config.toml
n_layer = 20
d_model = 192
n_experts = 64
experts_per_token = 4
d_expert = 80
d_shared_expert = 320
activation = "squared_relu"
moe_layers = [2, 3, 4, 5, 6, 7, 8, 9, 10, 11, 12, 13, 14, 15, 16, 17, 18, 19]
router_score = "sigmoid"
normalize_top_k = true
routed_scale = 2.5
balance_loss = 0.00104
balance_bias = true
router_cosine_scale = 10.0
n_groups = 4
groups_per_token = 3
init_std_router = 0.0101
lr_router = 0.000287
vocab_size = 16384
norm = "rmsnorm"
norm_eps = 1e-06
tie_embeddings = "early"
optimizer = "soap_variant"
lr = 0.00512
beta1 = 0.95
beta2 = 0.95
batch_tokens = [16384, 32768]
seq_len = 512
train_tokens = 235900000
steps = 9741
dataset = "wikipedia_en"
Below are experts of layer 11 (counted from 0) of a mixture-of-experts language model. Rows are named router (the router's row for the expert), down (a neuron's output weights, with its number) and show model dimensions 96-191. Each number is 128 + 32 x the weight over its row's rms, rounded and kept within 0 to 255.
After each expert's rows: a language model's description of what the expert responds to. This comes from a sample of Wikipedia text that the model never trained on.

# expert 22
router [124 105 113 178 143 125 107 118 120 164  71 205 123  95 103 124 116 152 139 127 157 111 150 164 153 168 179  76 128 101 145 117 165 208 154 164  93  54 149 141 137 103  93 122 162 149 126 118 169 171  92 151 128 114 129 127 101 140 119 138 150 111 137 129  88 193  98 148 103 165 102 114 122 133 182 157 140 202 114 134 149 130 173 146 134 137 146 147 135  79 101 183 115 117 109 119]
down3 [118 127 128 116 137 142  78  94 134 143 136 160 137  75 125 120 101 178 136 111 145 137 162 117  65 118 150  81 100 147 137 122 198 142 136 101 122 161 138 134 115 148 131 133 175 143  72 131 186 162 116 178 146 123 129  47 148  85 100 128  91 143 146 196 134 129 100 105  95  73 110  77 118 139 151 128 145  82 191 134 134 101 203 127 102  85 119 158 146  21  97 160 151  95 136  77]
down4 [111 166 102  93 166 182 156 138 118 138 141  83 144 181  98 105 156 107 118 114 123  73 105 120 181 133 111 134 140 160  86 196 162  78  86 108 108 140 119 150 129 159 113  68 107 128 121 145 153  60 136 140 108 110  94  91 115 128 175 131 141 112 188 168 188  82 144 176 172  76 119 116 174 108  77 124 136  90 188 120 115 119 142 136 110 162  99  99 130 140 119 132 116 106 149 124]
Past-tense main verbs. Past participles and past-tense verbs right after was, were or a subject in narrative prose, such as sold, won, played, held.

# expert 56
router [143 128 108 114 165  81 140 132 121 156  74 147 134 123 115 140 112  68 178 114 108 150 148 100 151 170 108 147 124  95 123 132 147 103 132 109  93 129 109  97 110 133 104 173 129 131 112 124 196 136 123 132 188 128 152 152 100  97 120 165 198 101 169 178 126 139 108 145 140 255  43 103  93 160 141 133 120 159  53 125 160  90 118 174 107 128 166 104 177 110  85 110 130 150 113 109]
down3 [ 99 105 166  91 179  99  97 106 129  83 134 150 165 107 109  85 125 114 156  74 103 147  99  93 157 159 124 173 142 108 117 157 144  81 107 143 174  71  78 101 124 105 145 142 104 107 131  64 110 139 144 160 110 148 122 178  89 119 132 127 170 125 104 143 160  90  89 126 179  73  98  74 155 169 118 163 120  84  58 178 161 113 158 110 158 169 161 137 168 127 138 154  59 125 224 116]
down4 [ 78 117 182 126 161 140 173 102 133 142 118  61  87 152 123 141 148 133 175 135 153 180 100 156 171 159 177 158 142 104 141 174 164  61 146 106 130 147 132 102 192 142 118 178 132 131 120 145 172 129 142 141 109 153 131 136 149 144 105  85 107 105 122 102 136 130  61 118 133 145 114 178 143 143 104 121 122 105 113 197 159 128 174 102  87 118 157 130 129 167 190 172  98  96 154 153]
Pipes in numeric rows. Pipe separators after numbers in numeric table rows and separator rows, plus semicolons and dashes such as —; in stats tables.

# expert 18
router [123 126 124 126 116 150  95 160 130 107  87 178  85  86  99 197 157  97 176  53 101 146 152 111 137 125 135 139 163  73 112 176  70 176 101 134  93 107 103 141 109 125  60 133 145 113 159 112 130  92 122  95  97 192 124 132 104 162 190 181 124 135 145 128 143 167 121 117  96 173 135 109 145 132 107  72 120 136 113 182 190  92 131 126  91 120 129 119 158 146 141 126 158 199  73  89]
down3 [ 95 168 103 112 197 157 147  90 156  99 113 148 117  82 109  61 145 182 150 150 124 188 164 178 184  94 139 131 115 122  97  57 142 176 126 149 153 100 108 115 143 137 123 101 101 158 123 125 136 130  95 128 171 158 167 171 112 146 140 178 129 178 158 149 173 116 147 132 167 167 114 132 112 149 113 171 105 102 153 180  94 107 158 132 142 131 158 119 127 117 100 102 125  99 120 119]
down4 [163 167  84 141 133 127 129 119 127 164 144 106 177 166 143 127  74  93  79 142 155 123 151  94 188 103 130 117 154 131 205 139 130  51 120 107 154 131  45 108 162 122 161  98 139 115  84 145  83 148  99 151 123 107 167 146 142 145  72 126 139  91 140  95 100 130  93 165  74 123 142  88 120  39 131 157 145 102 141  37  92 127 186 111 130 148 113  79 108 173 125 189 145 112  87 169]
Role and institution nouns. Nouns for roles, titles and organizations after an article or possessive, like member, director, President, School, Company, Committee.

# expert 63
router [154 120  90 177 186 129 100 149 138 152  94  85 103 131  80 121 127 138 153  76  94 152 129 128 135 122 123 100 113  89 157  87 142 101 171 134 104 132 188  78 102 138 137 143  67  72 149 115 149 182 114 160 137 134  89 136 126 145 116 135 163 192 133 150 128 128 102 129 107 151 134 119 113 121 129 135 155 150 129 211 127  67 154 185 100 121 111 125 166 145  61 104 161 169 101  65]
down3 [128 121 122 115 162 101 144 149 139 144  84  95 121 133 173 121 137 132 124 125 151 191 204 100 102 171  96 111 137 190 148 100 163 185  95 141  82 109 102 208 147 131 150 125 128  97  93 191 180  89 133  87  58  77 133 181 109 126 153  92 100 119  64 128 149 144 117 110 118 133 122 112 102  94 132 134  71 123 172 117 102 157 121 152 179 127 145 122 130 134 154 142 160  80 173  79]
down4 [167 124 181 206  97  71 150 114 136 132  73 187 116 139 123 151 192 152 102 124 132 151 170 104 144  97 206 131 119 128 166 153 117 118 111 152 102 132 113 177 146 118 146  71 155 167  61 157 133  70  63  82 168 148 159 122 111 132  63 165 138 105 168 152 113 163 165 124 161  89 144 158 123  93 102 141 109 131 120 114 135 147 126 105 146 179 139 128 170 126 164 169 137 126 161 135]
Word-final fragments. Last pieces of unusual words and names before punctuation or pipes, e.g. ill in Overkill, vin in Louvin, us in Latin names, plus He.

# expert 52
router [159 178 143 156 127  94 159 118 173 148  52 140 135 105  93 152 176 154 159 111 108 171 137 129 127 148 136  96 109 155  98 144 174 132 176 149  55 144 167 142 125  90 138 166 126  97 112 109 157 186 172 141 156 108 144 193 101 154 140 153 137 159 138 162  82 173  71 148 121 217  50  84 107 151 173 149 118 177 118 156 104 103 128 180  78 221 163 147 157 151 134 103 199 156  64  43]
down0 [166 155 172 170 159 129 151 129 134  97  58  91  84  91 153  79  89 126 133 108 111 165  72 152 139 170  93 139 136  76 126 155 183 117 120 151 132 146 134 111  90 144 149 107 146 105  87 185 175 105 126 118 111 115  65 128 198 107 123 126 124 203 179  85 145 168 130 102 143  83  65 107 199 119 125  70 121 138 184 112  87  72 151 142 129 158 142 166  91 208 136 123 114 140 221  98]
down1 [ 82 102 141 185 149 101 154 132 137 147 126 116 113  75 102 128  73 134 139 183 193  78 131 128  89 136 141 142 150 102 125 160 145 138 158 100 137 156 118 117 194 129 123 130 109  78  61  77 139 150 137 161 147 151 107 150 103 148 133 156 160 107 156  92 124 167 118 103 197 103 172 145 115 135 134 115 152 147  83 171  83 102 154 136  63 161 119 169 126 153  83 103 134 146 109  89]
Table and coordinate numbers. Digits, degree marks, pipes and units inside tables, statistics and map coordinates, such as °E, 0 |, 2015, ±%.

# expert 13
router [130  75 103 129 211 129  97 143 148 171  79 134 176 137  95 154 165 147 178  69 103 137 153 114 166 101 163 109 138  82 122 162 120 155 120 163 114  60 118 118  94 205  77 149 132 128 110 133 159 112  84 102 130 142 165 131 110 184 156 179 150 148 149 133  97 207 132 130 137 249 103 145 162 154  91 155 123 165 134 141 165 119 145 167 143 153 105 126 146  97  95 127 153 132  57 111]
down0 [142 166 144 123 152 122 121  82 124 131 155 151 128 154 125  78 148 118 160 129 138 151 123 133 113 137 105  88  57 122  87 112 184 118  86  70  96 165 137 163 147 131 111  52 159 160  85 132  69 131 165  78 142 154 123  86 107  81  99 129 151 159 171 137 106 197 118 106 132 100 134 178 181 116 112 150 116  90  62  69 129  88 122 120 138 116  71 141 143 152 138  95 167 116 180 172]
down1 [ 70 117  93 202 134  97 167 109 153 105  60  88 142 158 183 143 109 103 102 108 116 173 122  61 128 106 157 124 150 143 171 153  89 167 127 135 132 118  75 138 135 187 115  75 108 131 172 114 150 136 141 180 106 140 130 148 121 153 110 111 120  79 127  78 114 139 154  48 120 152 144 136 122 122 187  90 138 128 145 122 115 162 112 138 124 149 102 191 204  90 130 123 128 116  95  87]
Table field separators. Pipe separators, dashes, colons, slashes and labels inside tables and stat lists, such as |, Episode:, Nominated, +, MF.

# expert 19
router [165 141 188 159 128  56 159  96 155 140  91 143 126  92 130 148  98 135 176  78 138 116 120  98 110 150 113  45 124 110 127 198 139  90 191 138 140 105 120  75 129 156 124 115 119 139 149 111 168 159 144  93 169 146  97 138  82 185 138 184 133 130 170 136 105 149  93  64 119 228 108 114 166 145 141 105 140 184  86 124 178  84 101 176 111 156 144  85 165  73 127 122 186 166  48  96]
down7 [109 141 132 137 126 145 168 137 201 112 153 159 112 114 133 108 136 176 182 115  93 165  96 173  71 138 131 136 118 107 144  95 130 134 158 126 144 108 128 140 142  88  60 133 173 127 155 136 148 131 135 161 184 103 108 147  87 147 133 151 149 124  88 127 164  84 107 180 170 165 167 132 116 163  97  99 136 124 122 126 140 152 101 117 112 151 119 128 164 118 150 234  85  83 147 100]
down8 [171 129 137  65 192 101 103 140 102 144 175 142 122 108 104 132  68 137  90 131 150  92 189 158 114 115  90 134 156 149 154 101 179 102 148 180 144  99 188 172 124 117 155 185 150 151 134  67 138 169 135 130 141 135 157 130  72 152 162 127  86 108 182 166 119 157 114 174 151 157  94 122  87 124 112 148  70 134 127 124 108 173 106 133 126 144 121 140 104 120 141 151 103 115  72 127]
Closing punctuation. Closing parentheses, quotes and semicolons that end items in lists and tables, as in (Townsend, 1939), track titles, ");".

# expert 44
router [142 103 157 223 124 105 120 117 164 101 108 142 121 128  17 174 124 142 150  98 139 123 123 131  99 163 207 142 152  80  78 134 134 129 199 133  91 126 120  99 126 137  63 109 110 127  99 142 146 164 110  92 129 123 148  93  93 149 133 114 162 109 159 110 158 167 123  73  56 147  71 129 147  87  98  93 130 142  80 134 135 102 146 130 118 140 107 113 166 122  89 123 112 123 132  98]
down3 [125 146 181 178 154  55 121  96 141 137 178 145 138  98 132 137 128 100  94  91 101 109 104  70 117 137  89 101 168 196 121 144 186 103 123 206 197 140 130 119 102 131 166 140  61 151 151 107 157  95 121 115 102 112 148 102 114 136 107 127 105 125 102 138 100 180  70 153 126 208 137 157 165 143  93 160  92 132  94 138 138 149 148 177 153 137 144 134 105 162 139 158 140 109 102  99]
down4 [102 125 159 136 131 158  85 147 105 174  91  99 108 120 105 113 111  85 116 165 137 118 117 134 116 170 147 170  87 124 160 122 146 151 105 139 128 136 152  65 142 142 127 155 145 171 101 172 174 109 158  86 126 157  87 189 174  84  92 136 104 170  90  82 159 190 155 131 122 155 196  83  98 153 217 106 158 144 134 150 115 106 148 111  92 110 181 123  80 195 136  87 114 142 207  95]
Verbs and small numbers. Auxiliary verbs and small count words after a subject or and: was, is, were, has, had, plus two, three, four.

# expert 6
router [161 120 184 105 165 115 146 107 170 142 102 187  71 120 157 174 123  87 160 119 132 126 148 100 146 141 109  73 166 137 109 168 103 110 134 201 134  73 165 145  41 114 121 100 136  94 149  96 154 121 165 115 126 184 140 141  93 125 134 171 213 132 152 144 123 110 113  75  86 140  87  86 166 157 161 125  81 204  98 174  97 108 163 112  45 125 170  95 139 142 156 112 143 137 137  95]
down3 [184 103 123 128 105 134 115  73 134 140 153 149 134 144 143 103 157 131 125 142  98 153 137  58 176 138 124 106  73  80 102 137 143 145 124  81 135 139  91 148 149 129 138 133 155 151 147 112  87  95 141 103 160 138 110 196 158 131 151  84 163 125  90 178 127 157 182  95 114 103 147 155  70 101 136 111 128 125 190 140  68  98 111  76 113 127 163  75  77 165 146 174  80  56 120 102]
down4 [178 155 108  87 107 170  91 141  91  78 203 164 118 108 129 119  63  49  86 137 130 138 160 192 132 210 109 104 101  80  90 118 137  60 159 122 147  98 117 156  90 143 162  75 150 174 135 174 106 131 136 141 152  80 135  86 165 171  94  99 129  71 123 172  97 109 112 104 119 117  98 162 162 134 169  96 123 102  81 138 124 137 122 144 135  90 153  51  71 121 110 112 106 118 137 156]
Clause-ending commas. Commas, closing brackets and other punctuation closing a clause or phrase, often before and, which or but, such as America, and 1998.

# expert 57
router [137 109 143 173 173 131 128 105 157 117  84 104 172  47 122 170  86 130 132 128  90 117 111 119 116 140 105  89 126 113 134 178 135 170 202 200  97 112 160 109 183 151 141 198 147  86  94 121 110 190 128  70 119 104 146 171 112 190 144  88 119 150 151 109 103 152 114 117  94 159 114 101 164 133 161 104 129 144  57 233 125 110 143 169 131 189 147 109 146 139 102 128 109 175 107 129]
down3 [105 176 141 165 169 133 147 185 131 124 114 149 156  77 124 145  98 116 109 127 123  98 112  80 130 126 117 144 199 161 119 133 126 181 104 105  81  77 163 142 137 143 156 154  96 134 164 163 107 172 123  95 148  75 122  79 177  94  71 110 101 140 147 141 122 171 101 133 163 110 184 145 139 142 148 183 136 147  88 130  96 100 124  84 174 144 166  61 118  93 128  70 112 103 107  90]
down4 [ 73  94 138 147 131  66 156  82 131 125  89  38 134 106 139 163 158  97 120  66  93 139 119  98 175 138 171 118 136 135 102 181 171 135 140 192 144 115 161 141 120 129 143 105 105 172 117 147 151 138 232  90  92  94 152 123 135 109  79  87  76 106  98 129  70 157  88 106 145 160  72 108 120 112  89 144 125 120 103 109  89  86 150 120 117 122  84 145 167  79 146 143  95 128 126  53]
Surname openings. Capital-letter starts and first pieces of personal surnames after a given name, e.g. O in Ozeki, Men in Meneses, Smith, Jones, McK.

# expert 7
router [127 150 127 115 176 112 141 109 147 127  88 175  82  94 116  91 111 147 190 119  95  74 106 111 126 123  84 107 106 101 114 146  74 162 166 187  82  77 115 106 137 125 103 122  99  80 155 112 130 109 121 145  89 170 106 171  97 126 170 189 147 122 152 108  94 183 140 157 133 162 121 117 125 100 131 149 149 117 118 123 167 106 142  93 112 137 139 111 174 107  96 134 156 165  89 107]
down3 [ 70 145 121 126  95 125 172  92 174 151 120 174 101 125 121  60 150 103 162  96 147 172 139 117 140 106 121 154 138  85  93 125 153 171 141 151 107 191  69 156  98  82 108 216 118  68 132 127 144 181 140 107 138 130 151 133 140  60 103 150  88 165 178  66 160 149 132 109 184  80  73 121 101 136 113 100  97 151 158  86 137 108 140 112 167  95 183 108 106  98 166 103 131 125 142 123]
down4 [122 145  69 119 127 182 120 124  70 107 177 149 155 126 198  96 156 128 121 150 117 133 110 140 178 127 136  70 114 187 131  76 134 119 112 177 102 137 191 145 135 101 145 117 128 111 103 157 125 117 154 133 129 176 119 152 147 145  82 166 169 189 132  71 121 184 184 117 125 122 135 188 130 114 119  77 143 136 123  96 124 144 130 135 214  99 142  86 123 142  72 186 117  86 144  44]
Abstract and plural nouns. Nouns ending a noun phrase in prose, often suffixed plurals or abstracts, such as issues, meetings, education, success, system.

# expert 34
router [ 94 151 119 205 187 166 149 102 154 125  80 172 118 120  92 135 115  88 200 105  85 156 111 101 130 109 164 103 181  84 116 153 149 134 112 163  79 115 154 133  97 142 125 145 137 132 117 130 161  98  90 114 145 131 134 160  76 176 153 192 151 102 127 226 137 106 129 112 118 198 124  77 119 127 102 156 128 171 164 139 125 118 151 172  45 191 143  94 109  81 109 108 185 176  75 144]
down0 [180 193 127 100 154  97 174  74 127  91 161 124 112 115 157 172 105 125 140 182 145 139 131 126  90 168  85 126 178  96 137 137 178 109 120  85 150 159 162 148 159 109 108 154 116 117  73 130 109 146 110 126 167 123 126 141  56 144 141 127 107  65 107 149  82 125 215 152 137 173  95 117  99 142  79 149 134  94 114 111  99 150 134 132 140 112  84 164 136 134 147 150 126 126 141 155]
down1 [172 149 106  78 144 143  97 120 113 118 145 103 142 158 144  85 114 166 150 153 119 136 107 136  77 103 121  91 132 140 122 152 123  97 112 124 134 105  77 134  98 148 148 111  80 120 142  97 174  85 137 134  92  79 153 164 130 157 188 159  95  78 103 117  80 122 143 108 168 148 173 178 106 113 110 116  99 178 134  85 120  78 107 134 145  89 139 150  13 104 104  97 123 147  67 160]
Section headings. Wiki section heading words and markers right after == or a line break, such as See also, Charts, Personal, History.

# expert 23
router [132  98 133 173 180 106 176 177 140  80  98 109  82  79  71 147 122 123 106  83  97 132 146 131 128 141 137 116 128 134  98 116 131 108 120 178 125 117 140 161 139  80 179 161  73 155 104 192 218 137 139  60  88 128 122 114 120 165  97 130 162 110 132 139 153 120 113 126 127 179  77  72 147 123 137 108 158 167  64 189 119 109 159 139 152 125 110  84 157 157 150 160  85 140  99 112]
down6 [180 114 133 105 182 152  83 107  84 126 179 116 175  79  57  99 122 129 125 164  80 135 105 155 119 105 122 125 169 164 145  93 157 141 130 170 204 109 109 131 125 164 131 132 185 150 182 143 154 132 188 147 135 117  79 124 113 173 126 129 129 158 154  86 123 171 143 120  83 124 149 164  95 100 195 187 183 112 154 145 110 125 176  97  98 106  88 102 154 138 202  45 138 142 109 157]
down7 [115 107 145 115 120 178  94  66 129 154 117 148 114 133 102  84 158 157 153 193  79 127 115  80  87 144 109 154 146  93 129 170 116 112 106 125 128 123 169 109 133 136  76 185  82 157 141 169 131 128 141 111  85 170  82 131 116 154 164 114 107 119 117 216 157 154 146 125 148 118  98 113 122  84  56  98  91  83 161  83 109 124 153 120 107 140 116 164 133 105 181 124 147 102 107 123]
Foreign name pieces. Middle and final pieces of non-English personal and place names, especially Slavic, Nordic and Japanese, such as -ić, -sson, -awa, -ki.

# expert 48
router [132  75 140 145 189 129 178 113 178 176  77 130  95 138 132 104 141 148 145 101 138  82 132 104 164 147 172 144 210  97 147 103  87 141 186 199 115 153 102  77 151 176 121 134 150 125 137 128  93  93 130 140 148 115 146 152  96 135 123 138 159 161 176 175 131 121 105 157  78 160  82 101 183 113  77 162 130 171 116 129 143 103 134  89 105 113 178 136 127 112 137 164  99 110 131  81]
down3 [ 86 138 129  76 187 183 126 149 114 178 162 161 100 126 171 150 148 108 147 107 102 140 117 164 117 116  91 108 116 137  59  98 124 176 183 143 157 148  99 156 128 106 112 186 106 132 121 153 126 110 131  89 141  82 148 143 170 128 149 167 125 128 103 126 153 153 125 167 182 119 157 145 145 119 110 145 157 115 162  61 155  89 155 175 165  91 108 150 130 139  92 148 135 100 126 100]
down4 [137  85 124 111 110 117 121 166  70 149 112  83 157 194 133 115  81 141 138 178 149 144 111 133 116 133 136  89 161 139 117  68 102 122 212 152 113  81 115 139 125 142 138 128 156 189 144  87 135  92 139  82 121  47 136 149  81 133 109 136  55 109 192 121 123 104 133 143 133 145 124 103 144 144 122  86 139 105 198 142 187  80  81  97 132 126 179  53 184 151 146  63 135 145 104 126]
Copulas and predicate words. Linking verbs and evaluative predicates like was, is, been, very, similar, important, more, in descriptive or critical statements.

# expert 36
router [127 112 138 158 142 126 164 128 137 186  74  72 119 155 129 119  59 137 174 131 118 157 172 147 135 153 154 118 138 138 113 134 116 155 175 153 112  84 122 141 107 138 118 146  99  93  81  99 169 114 168  72 189 160 105 144  78 117 124 142 149 155 132 104 120 171 126 118  95 221 139 111 182 113 128  50 159 153 116 189 160  95 214 151 105 109 119 100 130  77 143 161 135 166  55  95]
down3 [199  95 124 124  94 105 112 128 100 149  90 122 136 159 155 180  89 155 152  76 103 138 118 168 144  99 113 191 159 130 114 124 106 101 151 114 100 125 127  94  96 107 177 165 128 158 162 166  48 110 180 107  96 123 161 131 123 140 157 155 105 205 112 134  81 140 158  99 145 149  89 132  91 112 163 118  97 102 189  86 141 148  84 129 182 153 169 125 106 104 193 105 109 181  70 143]
down4 [177 106 116 102 122 136 108 129 101 107 151  93 135 123  72 142  99 125 127 200 150 130 151 133 135 138  85 167 148 169 106 129 126 124 128 161  80 137 118 117  84 148 101 112 123  93 129 102  48 157 135 114 102 142  64 179 114 121 134  69 155 120 182 101 144 131 206 159  77  76 125 127  80  89  92 149 103  90 143 171 133 150 139 116 136 149  97 137 136  93 100 110  80  83 162 126]
Line breaks and headings. Newline tokens, especially right after section headings marked with == or ===, and before list items or new paragraphs.

# expert 53
router [130 134 129 184 110 149  97 113 167 176  80 114 108 120  35 159 121 106 182 125 135 120  72 150 122 138 151 116 107  92 144 128 137 173 133 114 137 154 136 121 161 157 124 152 136  88  99 129 143 108 134 151 103 146 107 183  86 150 138 148 141 120 169 118 143 120  83 142  88 245  53  84 169 111 173 123 115 137  92 153 138 116 180 155  87 197 129 136  92 182  73 141 120 147 128 101]
down7 [165 129 101 144 130 125 128  98 128 138 105 132 101 123 132 129 196 160 127 130  78 105 151  88 165  85 114 151 116 145 208 196 144 153 178  74  88 147  83 119 112  88 128  56 165  91 126 122 123 169  78  66 114  69 149  93 107 109 172 147 137 147 124 117 161 182 104 151 125 166  98 176 115 141 117 144 146 109 115  96  97 124  91 171 156 139 116 117 179 159 110 122 114 127 189 133]
down8 [104  60 123 121 144 123 207 166  88 163 114  81 115 111 119 101 111 102 124 158 191 156 109 128 135 138  90 155 128  77 125 120 196 134 143 123  53 174 103 161 110 141  88  98 159 123 184 133 189 113 137 142 138 111 122  56 111 165 101 125 150 176 110 134 132 159 152 150  79 154 120 111 148 106 122 104  66 142 139 121 117 139 152 182 119 137 161 145 104 127 149  93  94 122 126 178]
Numbers in statistics. Digits and number pieces in tables, especially decimals of vote percentages and counts, such as 47.48%, 26.65%, million.

# expert 55
router [106 151 186 186 156 114 138 123 147 112 127  96  75 110 111 105 152 138 121  73  52  70 126 135 181 168 113 102 169 142 133  65 101 132 122 181 160 125 127 119 147 100 146 112 100 101 104 155 209 114 128  73 101 162 107 107 136 145 124 115 166 123 148 103 110 164 118 110 103 167 105 119 156 123 108 134 130 201 126 192 147 139 164 156 154 174 140 117 119 162 120 117  95 137  97  91]
down3 [132 166 110 132 184 119 124 160 175 151 112 123 208 152 148 182 127 118 136 153 152 196 101 173 116 118 119 112 101  99 116 175 188 140 113 148 138 126 108 135 149 112 146 119 131 120 156 120 101 173 124 101 169  68 127 144 104 140 131 152 138 196 179 126 106 164 111  78 114 155 138 135  88 122 152 115 153 123 155 139 138  91 113  89 158  48 136 135  95 145 107 164 104 138  79 127]
down4 [120 130  66 121 144 121 113  78 198 145 114 160  94  81 133 164 114 162 145 137 130 103 128 204 129 110  93 116 160 114 109 119 173  84 180 175 145  90 130 105 120 141 104 118 152 129 158 136 165  84 156 135 130  77 138 170 127 115 153 169 138 105 194 173 221 110 132 144 143 111 120 166 114  98 114 164  99 191 194 100  69 133 137 148 123 142 126  66 132  91 144 153 189 102  96 167]
Foreign and taxonomic suffixes. Word-final pieces of Latin taxonomic and foreign names, such as -idae, -ensis, -ia in Winthemia, Mollusca.

# expert 4
router [132 109 119 191 136 140 159 138 154 158 101 152  92  91 133 176 162 151 200  83  70 136 205 100 180 171 102 106 164 134 104 132 112 116 131 143 119 103 109  76 108 161  89 121 176 104 143  77 115 157  92 146 134 167 187 135 122 165 172 135 153 120 139 169 131 168 135  81 118 182  88 113 111 134 107  91  67 145 111 177 217 116 157  99 103 104 174  86 175 111  97 103 143 168 154 117]
down3 [ 97 151  96 129 119 173 153 117 122 149 163 150 106 101 104 181 100  94 134 137 150 118  81 160 149  77 173 124 153 134 130 176 101 126 165 103 132 116  69 157 148 209  28 141 174  96 149  95 162  80 155 128  76  45  93 124 128 118 104 106 125 139 127  95 136  90 138  92 138 113 175 149  56 139 165 160 159 107  65 127  85  97 121  68  80 102  92 136 132 110  93 107  90  90 117  78]
down4 [119 130 142  90 155 154 134 129 131 106  96 130 123 114 140  66 118 199  93 127 125 167 145  40 117 131 112 146  98 194 137 154 120  81 116 105 142 152 140 109  99 157 177 152 120 176 111 135 115 139 111  97 122 114 148 151 155  72 115  96  92 127 127 117 205 151 124 160 153 114 166 125 150  98 149 132 103 143 180  66  86 106 135 104  88 171  69 170 119 106 123 150 159 134 148 110]
Capitalized sentence openers. First word or first piece of a capitalized word opening a sentence or line, such as Let, Nor, It, According, See.

# expert 30
router [154 145  72 206 161  79 139 195 107 149 101 138  95  94  83 132 153 103 172 130  81 183 126 102 155 123 167  77 166 149 129  99 101 180 158 159  92 114 186  63  70 173 156 143  97 115 125  95 103 157  97 143 162 188 133 113  96 120 132 105  98 175  92 171 119 106 111  87 110 180  53 117  93 100  90 125 140 142 137 170 101  77 110 156 121 120 113 138 142 117  84 117 137 133 128 109]
down7 [152 125 106 122 101 126 111 123 174 178 150 130  78 116 117 106 128 158 107 126 122 139 146 128 166 128 127 120  85 157 144 102 161 129 110 140 115 146 135 113 117 121 115 117  94  66 113 145 104 107 110 179 133 109 122  85 181 120 125 159 140 120 114  51  74 107 139 125 146 134 170 130  81 120 120 116 123  83 119  65 121 156  94 174 145 117 133 165 144 112 146 128 140 154 193  83]
down8 [ 58 114  94  59 110 144 190  85  98 111  61  93 152 205 126 141 151  68 107 163 152 186 174 103  97  94 172 144 140 103 116 121 115 122  69 132 165 143 105 116 161  72  99 150 169  96 115 146 104 120 131 118 152 157 134 138 126 178 122  98 167  98 147 178 109 124 118  75 151 143 128  94 114 162 126 165  94 161 151  95 168 126 177 150 161 184 101 115  72 115 102 156 120 169 115 104]
Month names and numbers. Month names in dates, like June 7 or October 2009, plus digits and colons inside tables, scores, durations and citations.

# expert 14
router [105 168 180 148 192 121 133 122 111 131  98 164 136 119 108 134 157 147 210 139  90 133 129 107 100 131 158  92 139  95 115 164 133 104 138 157 123 132 174  99  89 110  73 150 105 149 142  94 167 120  59  95 162 138 144 166 114 145 131 178 134 109 107 174 121 145 137 143 151 158 102 136 133  99 100 158 171 118 109 147 169 149 169 134 107 137 140  77 213 120 149 107 190 145  95  47]
down3 [126 118  57  47 101 111 136 131 127 143 149 106 118 115 143 145 175  90 163 149 130 165 162 138  92 114 117 205 135 137 130 166 146 116 171  80 141 140 117 132 144 162 163 113 130  86 111 113 156 142 113 116 177 114 117 120 162 181 160 181 203  82 138 144  84 108  67 185 159 144 108 181 129 100 104 119 122 178 159 189 132  91 132 172 173 105 197 189 147 110 108 108 133 171  75  64]
down4 [153 166 112 144 148 144  74 215 153 119 112 145 144  97 115  88 170 124 101 116 101  68 102 122 205 160 145 109  70  97 105 145 154 118 142 161 127  61 106 128 138 109 103  30  83 137 117 117 175 151 134 132 105 108 143  79  73 142 204 162 169 156 143  78 110 149 119 149 107 146 121 111 109 139 187 117 110 149  33 120 121 115 103  88 104 155 149  85 141 137 148 125 123 126 133 133]
Head nouns after the. Common nouns right after the, his or a possessive naming the topic entity: event, series, election, album, town, station, cathedral.

# expert 26
router [131 142 134 172 115 115 115 161 148 144 109 108  98 103  90 112 158 134 142  78  55 135 120  84 145 196 159 104 156  95 138 135 192 119 124 180 121 106 165 118 134 128 159 150 117 131 132  69 159  89 121  82 167 199 135 124 109 165 125  84 185 157 118 140 139 173 165 164  80 161 100 108 147  99 130 105 140 221  77 223 183 124 147 170  99 126 155  97 180 119  67 146 139 170 143  81]
down0 [ 61 123 107 101 112 131  98 108  66 197  83 131  96  95 111 152 201 195 130 192 107 143  98 134 115 111 146 131 194  94 105 119 155  60 155 132 113 117  94 175 179 102 167 114  97 114 120 142 139 121 118 139 123 114 140 154 142 129 137  98 141 120 138 128 112 114  92 140 142 121 101 129 172 111 154  82 179 103 102 145 164 184 132  86 129 142  93 129  96 124 107 111 128 130 164 134]
down1 [108 148  60 187 129  63 139 126 113 106 146 123 169 155 130 155  79 165  65  90 146 146 153 161 107  98 108 100 135 125 172 105 160  27 117  95 208 101 123 125  85 123  95 141 135  92 109  96 146 124 204 148 136  84 154 120 155  97 169 151 125  62  65  97  92 137  51 177  75  98  87  87 106 100  98 134 132  99 116 138 186 179 131  90 124 150 181 135 112 136 150 107 164  92 152 143]
Capitalized name fragments. Initial letters and early pieces of proper names, website domains and taxonomic names in lists and infoboxes: B(orm)otukha, www.c(ssd), Bac(illati), Chic(hester).

# expert 12
router [135 148 145 199 117  93 111 165 179 116 107 176 150  87  85 114 105 109 165  87 103 147 129 170 125 108 137  76 128 127  94 140 147 173 143 126 140 162 160  91 123 149  87 117 151 119 101 109 136 125 100  77 139 162 135 113  34 136 136 105 171 180 179 161 154 120  81 122 115 175  72 109 114 123 140  95 196 111 107 146 147 143 152 143  96  78 144 116 175 123  71 165 105 131  86 134]
down3 [115 132 156 152 110  76 132 136 106 132 128 148 102 148 116 128 128 146 118 126 108 153  89 136 186 138  80 165 132 125 160 168  84 156 184 190  90 103  64  65 155 110 109 124 128 115 184  97 169 125 181 126 177  55 143 109 144  88 137 110  82 132  80  80 121  98 113 117 148 142 119  96 211 120 203 116 174 181 145 115 146 103 104 159 108 164  95 181 126 135 117  80 155 134 160 112]
down4 [114 150 108 128 135 134 105 137 147  85 213 102 169 189 151  48 148 137 162 140 107 155  89 107  83  99  86 134 123 158 133 154 144 105  90  88 133 110  74 183 132 129 123 129 157 136 146 120  91 120 152 132 129 148 126 168 124 107 153 179  91 110 167 124 119 115 164 145 114 161  63 121 127 158 125 137 114  82 192  67 119 124 216 168 112 115 115 126  85 166  71 176  49  89  91 121]
Coordinating conjunctions. Conjunctions joining list items or clauses, mostly and, also or, but, while, until, ampersands and slashes.